From a checkpoint of a small mixture-of-experts model trained on Wikipedia.
Size: 13 layers, width 640, vocabulary 16384.
Experts: 32 experts in each of 13 layers, a sigmoid router.
Training: a variant of Adam for the experts, 422M tokens, 3222 steps.
Below are experts of layer 7 (counted from 0) of a mixture-of-experts language model. Rows are named router (the router's row for the expert), up (a neuron's input weights, with its number), down (a neuron's output weights, with its number) and show model dimensions 160-319. Each number is 128 + 24 x the weight over its row's rms, rounded and kept within 0 to 255. Numbers have three digits each.
Before each expert's rows: "comes before" lists some tokens at least twice as common just after its tokens as in all text. This comes from a sample of Wikipedia text that the model never trained on. Tokens count by the router's weight.

# expert 12
comes before: " |", ":", ";", "/", " information", " classification"
router:123154091139148157131145140129128115146108146119118129123128178104137146118116167150109155155118139151116139141149138177134137144101158144133129111129139105139159146169215150141153163140095115115112095166087136112129128149132115139156136139156138134150090142124143125119112178117084125122092136119121205118150116174154107148120166161109109128099138167153148141123116072119134143097118100128131115103137090102097118118157121148163132145107172141126160150074114119107116118142145124
up0:127126143118134107100120175135119161134125114153117122133134162102142145136099131142127136096189161139121168165143081157168126139102090137153139145156123132168158156121109141200124148166155144114100152162119167114132097106091119107075133113122130109150092109164116110107120139128130134098161134141112131080121131121146157093144125100101160119135114132129148154156122098132112152131151110143160148143094115107120162107151180148148135101108148156128164155145114102130142131110144089
down0:148099143106128103132133166108137118125133105075120136129142149132160114134153131124133097123134133092133153131103099101131158150123093101110111101113096154102134124124132147098147135142078068133127145121130139111088136162130115167124116120154150145131131120093086099117156133135126142087154130123134112102170114129117108084108110104157106096102146113127147095094134179145130118116138146132119126101144107088144092099088123118110175156132134144125101161136128112155137100070149136
up1:124140130099125131132132159103103120092126123147106133116111128145065159082145140164176092072116102150131107080131127145135162126135098144114131129093119139103126137170126159087129145108118154128128143131128104114139175085140135151110141146086087148130116120125117141118106147135125118108114154180144155118062172106124121142137121120136154118142136126153158121153104102094175115117160105130125151111148171132134097121144129094106107097149120161131147145141137120128109098115114129
down1:131099098123112171108158081139133117143115163110178137155141109126096149130159172153137154105168132135099115167142123164124082134103083175128072125153102132125147151141138097136150128124098115152112130114133129132148100127119098132077156152146150176182105126138122166149164083101162136139140136160114127066135111142136142133142164168140176139129134100141130141141108092123173102150117095176141143134130159096127116142125117110180085130108093132109132146145140165194139110142114118
up2:150136138125130151149135113128140145151098080124102109116086123147120099102135148150096130114150150079148144141167130163168144172112106121156097122129142164130115154120105081151135143117097132130104154141114121106148090112122152158162111170152093137121127156132122146110129106140111123101158137084146122113148165135131137131160118113113114137137116120109126167112068098115123138124130168120103127105140117165113149120111111112163126098156133090161116101111136140119113161098108166
down2:119128150110162121135131115167119110120126145130075089114188142140100119132132099114112153102174177119127162133139162115121177123136133071133150168093117128129116124121160120065123148089111152132103077116131143129152156107139130075147134111160126129099142123160122062117133119091124128105125129122162097144122079139133136134113114148112105087167107139159145130138097108099177124107133133156144162114132154135146122107117166174154084145117162096129119141161106133148143170057139121

# expert 4
comes before: " the", " by", " in", " to", " of", " as"
router:080159127126156181115119175095180148088142137130114109114111124151128135141110155164111161125164166146157114166110143150113097145084118153120090117126115138143135136127158109153153094096097109131115154148133138088112138167121139155127069168103097180130094132157136119134141151110122127097112148130135118104128071160137106128156120130159097162102085143132199156104087125172095144120172151080085116118117160139113173122126126132150112109142145129104125100091137120116126134106129139
up0:145116128128121099110138169119117157134108076129123109147105170095138101142097143130121178101185138115112145172108111150136133126114111124147130164146106122142150134150120115176103178161155173140106120173120107079124077133062118111112150114139146099121094121139084139100115104126136157111170148132113123067095123120153153102119151067117158125142155129144136137123120100102134140117146124135143119096143077110096121120184136134163111117099156127127129147131107102103143117104159092
down0:094108152135129105130125125093116148180133154087159099124136198182132138089143133152124059124104147131136098148104106137165133175147145112109117103090081123103124144093135148145103125105093144157107098158172134118113119167176170125134124096140139118149112143136152125134151100131123170157162139102071139131137120154126133116086132133085119115112143116105117109135124121099125120100100125114163111123150100137146104162143136094082159196130083126105128127140094096062121141136123127
up1:110144138102115118121115155123080129100148118162141104139105113127071182094137137175166115073128126138118090085122107177141160117134091144091146126109113156126120137132119139085135146105124141115135140128116145131110183112123155149100123167095097157124097105100108124153086161152146101119130166163191136134067156101138097116120130150131131109173112177150127113159143099101129133116144071141120135122133145139129099096163140094122111114158117144138114130163124132166098103108115134
down1:142123104155139109101128067129111111101098107117151156087095130142135135168107128179128103135158108151133114118124076149145091176120102111113104142110070129144154117122134108137126138129074087098149092137138143102110081148108130140097159105200187156112150118120137144123139113129091171092107139096150124110138124156117144121127126153126170109139147115095114114142166146112138142134100118117115150127106119090149111146120157102124111110142130155105159159099094130107165126188124150
up2:152134130127137152138142091167151152117109079125092126114101130167106135125108164159095131084112153098149113145127147161154110159110103175166092111122120132133143128148110105147115129113087147158113177132125102117148100155122166147172115169178101170146106125163126127121122086141146095117166145112168148152116166158117134157138138120149106083121161122099102157125086117112109160140122155104131116101144127138117120131119144131160128120158124125122129115103172164121152139115090187
down2:119070176145158094135122131158142137103139129155099125118148092134123129133122097099089121130158149135151166114145133131122142110115131125114123115137125115149144116134125108069117135096094141139152114100096121114127117129151100092126115110098073130145131083068148134136113106129131121102159123123124137090096146121129091127080114135134085092132103129094119070136122146119174136154124169087170150118122128150140139126096142149132094179072176087122126151083152122142157134155172179

# expert 25
comes before: " and", " was", " which", " but", " with", " is"
router:167146111147154170126133152092160123090119122150137119157082129182110121148138138160108097109151125173149151107154132128158143123098156126101095129143123119179141170109144135135134130123084113172125146129160091109126106135102172116103146085146161171142160150129109106108126171119126154168137077159146157090141141137121121129141176114085109107121117157139145112139145134181109112088170134120119124092111189117124179162112117125129078132122181141099146123086100150063115081134122138
up0:112092118095139102118119171126126174105122074163085114122089123110144139158116128143140144122153146153137154176125108123131136157131103132172164142161100111160137144124097122186126176155134155132103140159124133102154085090066118108091126100139119128148111124154111114106097112139135156087187163109122088080114107089149132115161128094110112106120138144161142146122112118139110155148142088133123148113117100126129130127156144163146140102112153123134168161110089109125150152111130078
down0:083137124108122123150118143112099120095142091137133096098145147172102141095118153138124140084146124154143120118113146135157116116173128126148146131108133154134108106140118104123131116145103137144112100124131121118144144142149109151076143127157121121121139148130101084126113140094150123084172128128120117128132122158106119123129114157143101110111145071126132115123200151122113144089146123142156118135114097171103113124126069120119124190141166135078119101108086167086138105150119126
up1:116166128090087137111120153131113119103165113138137133140132129126094164071160145181159094087147125123134096083131129152113174074132108146137131113114111120130138147143128175097151180100120147103148150119148145110125162082145127151110110134083100134121090109103103109122102171147139130102129147190149142148062153081127108116150140093134120119162092112139161118139114133105171117127155100124131178129122149118145100097143120090096095118166115134148099139135134113136091098131128135
down1:084118143134131117094127172133094132147145095138119105129106119120128152143120106172069125098138146171148125137164173146097050132114133139117131103137142150133111143140103130095128141130090121145127142129143177158163121187097163111079108130158157143111098124142122131116112148139144119084128130130138142099119115150126123129177183125126126141107147080154126127133169107141155087111121113126132119120127081150093133118153145120162113112101114210150138125103122157128134158153141129
up2:124141159110135158142156102123125135138130107139086114111104126179089106160089135157088146121132120098176100142115119158135124172120110153155127133115136159121119154137109093153126136120111126127111151138120120113186117110112170159177127176166098163140119140168122073122143111110137096104159159109155118145137170134121131156140114130135115102122171124136134179151074099104102152126147152133130113122141149155134165119079115134129110082162122112135138128083157116091130129076091178
down2:129158138124107113147115131142093155144117134099094135181129125147144174145117111127141124081127173131114146111137106126119160128143160125145122134099105139144127104170108112090108150109153155152124114089089108123105124115158117126096124112133113128129136073126086093122112076159115162128116110141092123080130099131148123146100135102117131103152130104151144106128142120153173117116129123120163158126113129135137116104096129166101118145105117096103158131134134086139150150129137141

# expert 0
comes before: ":", ")", "″", "′", " (", "1"
router:103135082141132130100111120137103070145123101146135167104105107134173157125130168138123132091129153115101142116119175146155160115114181108152164089127122132176162155150205108120150097131131111130123146176130121075115084107147131111139132130100112112144080103121178131122119144079115115113119129124153204102121103143142097138101140139115149117111085149126161099122109130138106139100120141130069134130099134132101217133133107163123124103130160130137128132110095102102124130114145172
up0:116115125117138102131122153143137190131139097142098096139107165099140112138110161146126165126186107157128185164108126110129155121107093132122142134115106124159145169154136143175120160183145171123086125159081159115142107112083144125140146109146146121148116085151100123111133128112148130111192121126105143083151139133169139124155114101100156114138166136125158148155116098135149132116137114124154139136107083110119144130150132160122112082112141144122147144134110106172165131105128077
down0:030100129112093109149107129120111154137124126119147112122146147150161147101108135130107092149163150108103145132103133148108143132130125131114105122114160133164131113138120169150122129115094152132098116105111159184127152196162117180061110074152198091161143140098116093125132120127126108143151123108134162131128104119106136141089125104153123080146139121108177149081119121171149080105104158125178142125132083128116149135103146122110156126133109127116135130110148111142128133154120141
up1:114146124107109122125117127114120109118150121154107113110107127139107137089134153170165084097125112131143126089117155160097151122117114146106138104125100153140141121133116148118123165105121143126132158122144139134123145080134134161100111149105095156111101124100113139143123148150127148130144135188135124122097176084109077140125159122128141113157113103161133129152096106090150114111132074129126176105135134137155101122165125103111139111147117167138150147145131127145082086112145130
down1:143116125140133159091145124124157111126139135147137124103069156104070124154146172208085085135114135134123115118116128128131066103111108126109119131135158137080161158118071097172122163131124114134132119148150172124146130109139115118127121137147164125093136136130127114137154123149097142066148111127156144111164168127100175134151180119134128120123104082107175101139146142147170144141083127090091120107158117143132118146163149103122097159117142161119099149129103149131155134132125154
up2:127130104120130147162119106150127155159145073134079117107090119182111105140112164149093130115152136097148134153117157147180115182101100140146100132125122132136151138112134111143151103145088129154112166118112095115162132148141144167158116166167104124150088135158102123122122086125099109104179127125142132133116165153135124142168138115120102094117103135106122159117082110114126131128123165125129146104152128122107164122093120123120124084146105119135097122096164163096123151102078164
down2:132132135107142118143123176175122115144105068112080086099177160136139147118112139085157181119157138119111124157136147117105163088129142110150139084128121131119128175140164108077132164126116133102129157146094142127146128117176124158114134073118089112127130061122109090152096100134144108111098135107086133096137102144163138141122140105129162121148151153130154124081111107129160094115139147136147176102123114145105106084118133135145150135142133121114162116136118135133157145085175109

# expert 10
comes before: "\n", "-", "==", "The", "=", "In"
router:157186126113130121124115173120137091087147143131157147115117147195062132139095158141081125113106094148103127127133094164159127119117123139116124111127113084143132136132136113173159149117067140105145113194143122107129130100158149161133124102159114122146100145145157097107150112120107132123120142136156155167135092147087068171113120131139116154083096139139123140103083132142107134101114133122101116131109142115144150096101092113164094138154150168111112136126093130115132131120142098
up0:137130097114143137115136179129116173149131089134104108124088154113130134156115127134156188097162124162129159180113099092146133125102102126118154162151092113188129158137087149160112163184140131152079131166100159103164114109092119101114149110140124159153117068144115125092120122150120130106171143135135127100128089111141162088170136119092140137153139135117140151144132125135112144133124115128132158118112104122108126140145119136171128095105166147116166135136120120125172143118126094
down0:138114135103110146147115143111162150118058135073131123112110108186156125120103130155108068149116167136105099145120129109109121152120148108086133109095088130125155130131170128137134085154116134183105093103114120122093142158149101126137155114143140115147140117154148133136151129157106165083122135128129129116114156081153124110124152120146116125135148121135129111118144081116082123122115146141149146151112129134125122120114137148121138151117163143147121129147166114115079101069121146
up1:113161125109122125100119127106091104115160125148097130127122141140090173087127117165171106105119120164105110084160118151117147123139107153138129092126105127100114139134157122089156143136126114109134139126132118113121184081142150159106124144120106155116090121126129133117089164165149118124128147181141131136060154098114091159128126135105154126160102128145125098137089074085149143107147097135142155114096141140109104116157108145092119116147114147147121162151150099150120077135105126
down1:118127177170086181115109095130124141132117122133125130176120130123104115114112125134131158147149109111150125122085112129116108121085106126091115149126103136148125113117109139149161134152087112132122079122136139138129121128104122135119123114170216145129118116172116110148165118107120128117156105135129157084137106112144116193142147124111111143152167112171149135074163150132107117142128112129116119116171117092134130126177135136122130154131093128123141164151178153131149116120167113
up2:155136148104142150153148119147163163130111077157086123104094117184097128123143151147131132105121164089144125137129123183154134136110104152137091147114138128121136134139107114156113144161096134143121150148114083112172134140132141152161129166145093157143120159152117144097133145111099113111153130123147118102165185112133132160135116097130102116119157119125114149129084087109133143132119172128118147106146135143115167134100149134157117111171110119132123093120142119110165120094074160
down2:124087143128149113162106122123118143131118127138098154111145122107128130158093127066089141133155165091142137127115102110099134176177122086084133139183153144090131125159140102061134119150177160124109084058153122154112111131150141112110117111143101086132101100113115122106135114109130127127094124162142168082167122118116129090109110119123153138112124153137132132114144136128115134099134153180162144115163137140115111126121136128138107155112154107148068120162122145089141117149153095

# expert 17
comes before: "\n", "==", "|", "The", "In", " The"
router:118132126173151150137084124128136136140155066139121132138126138162117133108084188129159096133105106098115122117140135128150118081092129139155118164130152114176147132129130122142196115142117144156106154142117162118117120168154115133130129154174166155159134122094149135137107129131089146163127091116140122136162104120147106127124173102131075131082128142166168154111132100151139119093164104102105104115130135122085118121129113131157128151138189127092156106154111159140126124107125121
up0:089113121141119088104112147124111148119126095149114110129134163058141097159123139137125173109172150155136184151127114127144126121109126112132156185165089145167138134105092165172119149193137170145081143173128112110141105104076125098095135085128130100122098105127121129098109126120116152117170143112142116087131117104149134092127136089117142153144101132131153149134098094124114121129147097132120131122125124112093143104150156132144138081103143134099138142142108120128156135096142119
down0:122149135108098084114132130107115142157112129091160113129102143124129124168111159142132109144107119144113138104119087148159095148067146106144099141114116162134100135161120113142178123121132140148141130129141068131117129160140148115114086116137146092163101149118120117128132143101103117145134187147140152110121122172144158081129162108114135112110166129114090105152120145191101095146131104092126157133188145125121137134104118131077125132144119139146113136148163114119142118131088145
up1:149135151095088126121137135119098125095153126130144111147138123130115152097139128154167098088127127174111097097128141165155139097117098176084145126112120172116108122147132167093164149122122153085139139127149148114118145098137141134131134139073094152117113092123113128137109157138121125108132144176145120117068159084139126139121131114125136096155107125143170094143119104097163135124136069124128178127126184129135090122151129100125131115128107113152103163123142133147123123112139134
down1:169094107170121108125146095137064099143135112146125102178123156127117103091126145206140109139131133133095094131152119158076148121122128088103116129153111096144119114171155153121106138113118123105128125121112129142145126140127119109141135157158174086158115102140092109127107134145143161122066128101119142123152118155155176097174133134121142157154118130116189137143104154109161086127129118096125171119104091112077166149118127127131140135143111136163112156101132167144145092123108101
up2:145129155091131121148130120134139140146139104138102097099096142185098136096116147156103147103099138083133138122126127159123145146122070142130091112106133122117147133132119114160133110112072136135132151144115091110160140166129144159161109190140104130134124134156113131115133108100159116112151156109167127125151188131143109170133114114126113113090147140122126143162109109119115154129134180109146106104154149120106152124075136118141133107162090102147121106090148153126164133102113154
down2:125112170172175114113118154135136134089134109107182145147170098139109136119076105105080100126124135123086141143127144117127112148111143122149126123116126117114156081123116126103127099158109118168148127070095100146132088142153114133112137107126127110086130107069106138151116104137131106160082110131077136121105115180162134126102107112121123109149151147137136159144103128101167150110165115159116163141145154154112133106112131159134128153096141122117112151158153094118171115116134129

# expert 11
comes before: " |", "–", " 6", " 1", " 2", " 3"
router:083126126172126102114101140127141132121168106149093121117120127125140130144081146127148140104133096152125191136130088190114109169115142138081102101161103139145132156127130036113160143109142110121101128142085159115153143123152157148171128111164100108111148083137136116144108130175113151133132135108138121094123133120103140138138137099118132094117145148131122138131121102128089121077123104122111134111156100139099130096143116103140127119129159118107169092112108104119126118121130151
up0:150130097121131120074124165140129181105141104178086116101111179107106103148076133146115132149170122177131161178116124143152104129108112147141115170143115122155148151103127167202124133150153175115068146177106127074113114090079127102115141120132152148114125133138114113104131132122108147121156142146128114107131134115146127132175138101113120157107133152162163142120122095140139140118150101115131138107132134109130162125193127163147116078122169164087151104109086102132162155128125086
down0:152100164148105122107119131152125159141154156112129157112133148156146117094121122110106107125126122069172152159118086130131120163139120097086099122124087088114107130150082144139085141144132124164129131156135107139111139147090138161114111137153142136110147131121156101110119131115146138106162146084114114125124154134137122099123146114166098085095155128106131106154141132110179116154113127157107120096121125133133094139102183125130173133149116127114120150201138115087141083082144111
up1:137142143101108116109127121091095122112174112157118116122108133144077175078111145167169100110110115137124114082089136177124135105137131122101129102117128138110180133152118137099128161096117134105139159121138146120108159099167145169078156149121131147119094123099145146141102166140114128135147137156142128126052171117121112140130146138100152133146094136169135082137105092104149126103128066147117156108135163138115110116172118136112136112152130142153111143137133122113100088145149113
down1:119097092156148141094153134167124098134118171140128126133081124094105112105106145133128143109092158139140146113115101123100065108109157112104120131113165146142153140125113149099106119153140096148132114140143092141127104138138134121104153162118153116133076117172119125168149152136117160081134129121161169128125150156128150139147153111151145129164087108147135106093134158135105151134108083162136118119157138118119149107114145112117097141123114130146103180106128132125166134124117115
up2:139149155115140141147148105151103129134130097140113131105064118161117125139093180139111145126114162091150144132152135167136110156108097141154083131154141120151119161143121113148128130153090118135120160127127097105151124155126155159160126202142103151138110149172116114118158120109136104137129146123136157139141176140137128146155112108143127130120149119106109148126078122150103132146124170104127130096135115115100162104088146135140156116154097108145121154129164153113151122092103164
down2:166133178105134155172114118132119105134095167137114134138144115134120141136162130117094127149156133104129133098118073153143136180136124124130108143158165157089164129172124144108096146115104154072154139123140133128113128124154129125127098080106101153140147136145157131124163124169122138150153114091150103126161145107137144150109171100084082150120158120143103159091124133119149115111138148126150146124096133125094152127076136101179122133114167150150080096108158093078179078135122111

# expert 19
comes before: " the", " to", " a", "ed", " that", " his"
router:159136109129128147131094154156158145104125076138084156105133156156063112115125145141110172160114100158142138170135130139116141107096147098104140128113107104148138159134132118111124135114124120144125127130108146110132193147105125160147113132127134132120110145128153127085138146113117148162163060164103176156160159178128107144188130123131155134147108118124198155109143105167137176110148103119144108113128109057146143150135101154191106076158154109090117084112137143140142113163136117
up0:133097119101106084131139123126120173115135099146097114127112153106117098157111131183112138105160140161110164158131122117140151103099099136156162164145075149150135126122126156160107184161148154163092145175114143091129110092099110098079143133146133125142099100147115139111154138130113170071162143140145107103141106130140151094145137129101137160126127141111136129160126112136140150129140121159149157142111093103109156132173139133131142080079155144110152125128072097150129147121136070
down0:116130152138128138142068132142110148151132119128166143095148174144102149116097167145107157107104150119124141120133150133105143188153119148122164116097106120130133114083136119106123133095143160162116158144108102125125143170157162168137091156155130104111094089099129094129106116163154158108158156145147143102126094153118153138140119107080124099125177104145121138123123131133098111097173139105158104110140126113092119110163126141124101111168123122112109154135127135133149130105148140
up1:111115115120109104138125127116112106099139139144101141155137133166072152070135166144159063115103135142115115100121155122136136118155113148101151124111093150108124135154124147086134133139127145115157139130132147103107176088148155148116138125107091142109095112105113124126083167151127133128128106163179139139067188079122096181131144134131127080135143174135141100160078085114155140117132116118105163095141162131148130123144141092075128121146128122156106150144107122152100075125123129
down1:101115154149121110160147133140139107154117131111104116094108148129074147148123133117132117162154135133131144138153108116085086107132106119116142118161099101144149119128178110179147116168135109142123160150119153146085089168159141165135114087144139115127098117131100083122157158164173109105122129144119178129135136153160142089099147145149127181111127126103130116121134162137156117112104142127097140113152182131107166178149139102110140142140128123164132170136142133118131125149120167
up2:137130124116137133155181083118139148150121091136087113118083130186107121125097138128102131120119152104144152118118150161159139140115086142137103127119153179122109146131099090157145129121080130128108150136119118120185114141142167137201136172174073162150119161148112127105122107122127114103140108142157139118166183131134148137118134122131090119112164131146125143151080076119092141136128161133106118102157156125134169151105120148135135140149114099144137111126153145131151148115101167
down2:112117152128151095149152133113076128120133132134115111168134112123133125148134105104106164119177091122106136080157148131166150119123120130107074142143053130152127101142126110082092125086125117114142128090145126146109134117150143111090161098143120139120139105157093091134133131079111161124133127135120130120122129155146118122116148120120091111127113136073151148178130117155163106108120148162146118122131151134118162106077134142112142149052154125137100160087152113110145123145159133

# expert 27
comes before: "|", ".", "\n", ":", ")", " ("
router:103142083142176101116129126140115090109120069137122112120076108156093153122090159151133148166133131099134125137132148147128121109127122160109127108108138152137122148156144067159148162130118150104109164208108096116103096155154136162107157132112145100141070124066172093117117098120139090117127165106158154093077096147143122152126150158142122111112121173132136099114115111145086134111112125109099152118088090099110159119130092132132097121135167133149151102099120133144154077102129142
up0:133108123127149119096111145140125182119132096141111114131104180086150114155134123139128173110159137146102169165132116140135113136140076142149153170131100134127169141136093135171113147161160157152075134163108135102129093096090128083108147135135116134161090138146120118104131118101131131107183151131105117088115134112172160088142145096089118142143117124124148118177131103141138137139117112139121129125116112119118156099187158133147131122127160132128168162147084104118162151151142116
down0:090099169102144103110107099172140148128128116121109152100133119123167113132115120164118078108111109133188162150102115151109132146127148129135118126095091124097118127092140137120118059110101110139090125123086104169091117129163094170088133133154105123134152143133163121101104100094107126076125181113077101135109106113139130112152089134136120165100134087097159075120132147149134094112123154128154141122150133100103133125127147110113156161137134148106113123149086156136147110117181139
up1:117129132121086126141131142115115128127133118161096129127128133137100175084132142176172069080133122142104099086130108153133154098131109150133114118109075156122114137152147155084167160141103138105121126130109125136137153095126156143128123157080107157141113157095134132116098168160152116112119145201162142118080156087145111120108140144122115116120115110147150155146089117096126145124164074136152183117127155126151134121146134128109123097179110154138135149134136104162103069116127138
down1:095155160147143149140123115172067104142121162130077122125113114128111144146101120154137126122163153081095119132097125149125121126131117135083122137138120121140126148129165120122102173104144074115127124112114131116130133132100131088130139110140155105111122127146132115097216152147129141077169130123134145103166161141096093103103165109137107138112127065120125146148146125172139168117113099135096178115150121051133178121132180153161119087113116165112116152132133151104113120107120127
up2:145132154105146153139139094143146149162109094115093131093079142170120107107150149149128146117114131060139129102140094147152122146128098125145064146099136122141123114125112118169125135127083135117115141128080086110142116149125146158177133189151102154148112151162128130102123121105133122147162143142143131135150163152125140168142144094150096117139126139101117117113104130134087136123116173091112118092152123141096181119102116124144131115184117115145114108102146153117149124118090154
down2:121125118141149087159136181167112127122095088126144130142118158116140119151125106112140142089157093109164143133121123108154133138145108106095136131106131141089129135170133121049130140158127152142094084117126141196116085123190147147139119122154093152096095124126104136165085127149148136145149113121115154077110110155128154113091113095144137094128155109121152124109119142143134087136114120146149158117158135120132159064094128128134112144072162112081109103150148107149158103125162122

# expert 1
comes before: " |", "|", " ", "-", " 1", " 0"
router:156126078120144147126136133130124148112105099136127158134089157125096131111042177166118101110092129128124136116104134181161127118101107108091108129124150159139138153151167162141167101138145117101088121155112121107094124172109133132141108148126092127138092112135156163129165144130119121113127105110132154136103103163141103141138163150103115145060098155157132093131089105152158111113128144125132130104131152133095141117144121142104120131112188110135180147080106103105141136101099144
up0:100093107118134108109131176140135149135121084165101108132102147129134161154129158178118167112178134141073170165125115160127147124101097163119134150139105127162144144121113165176140161162166137139094138182108167109152110089064127101113161134121132116137109066164123120083119131122115133106172154161129122084139108074172157116147138089117097129130114097149154151143105092145120157110149109123143145120116117116109137112169144135136132134101162138116150150141102111137155128128145106
down0:143119141112116116187116153103099151112121142110137096093154172145122141122124163136108113134198129122096154119105123127142139123133114108104106126135132115130096149119135155138156166144077146154099103153139131139093124128148129186168107113135123081147106134109129104159184130120115156112173164168121116135177135155128074115138147108182097078104171107114151103138128147183104116149154142136138090096195117084180109138142133119097133144136114138140078117142133073172134108117129156
up1:121142145106117142115130112109131105099133124160085116124111134129078168084115157170175087104099119133133121064109129121131187120122121136087129128121091133118111120143122121083161150148115156124142128152137134127102153097124129130103142128083089135136121135083131124135106161122129134123134153173155138112055162085129096164125124115146146114153131145182131079161119125089142140109133091124125176126139146159146097136167128119134121129144114127130132143122131127146111091119138116
down1:099112131134136121124114150132103160132144179177159150140097155165063137073128173108129129130104114150108131133137115116117095123114140113119104113126139118142105130118140137108133116135107118117147120125130167140121132131108132098125170135147146098149130163116147091171152098096154138100142161156123106108165173109124195134080164123127131147152099102117183160130148125115103108139149140137121154128114139088137145125175172088160159115111104165097151097092146105105105117112105094
up2:127129091090101160142148090143169127143112089158099098121087128191117096123112141164089124115134129088100155138129134154156133131089109154160095130113148169158142147142090107142136112133092142143119179117127114110156118141136152155168095135157109139128070124155111121119127109111120100124180151119130157099144183141131138166153127069141093083145125123114125129115078107114126123132109146125124135101160124154098135097110106137128118114156123116165120109108147107087124108103088166
down2:116128107088141126136134113172114124108108117107116116168146126152113103129111089130152162105101183142133148115090147124132149099111144102122174113126148122125148174137151108093102110110126120141084083083112156117124155110117122131117115133115111125095106099144134144131134149103130137094133149140100118167131082142143143123136112176097150091124129122131112116086105148095181084153157140128132130130127106120124149133137094156139146146085131114123127109134108100117197123122166127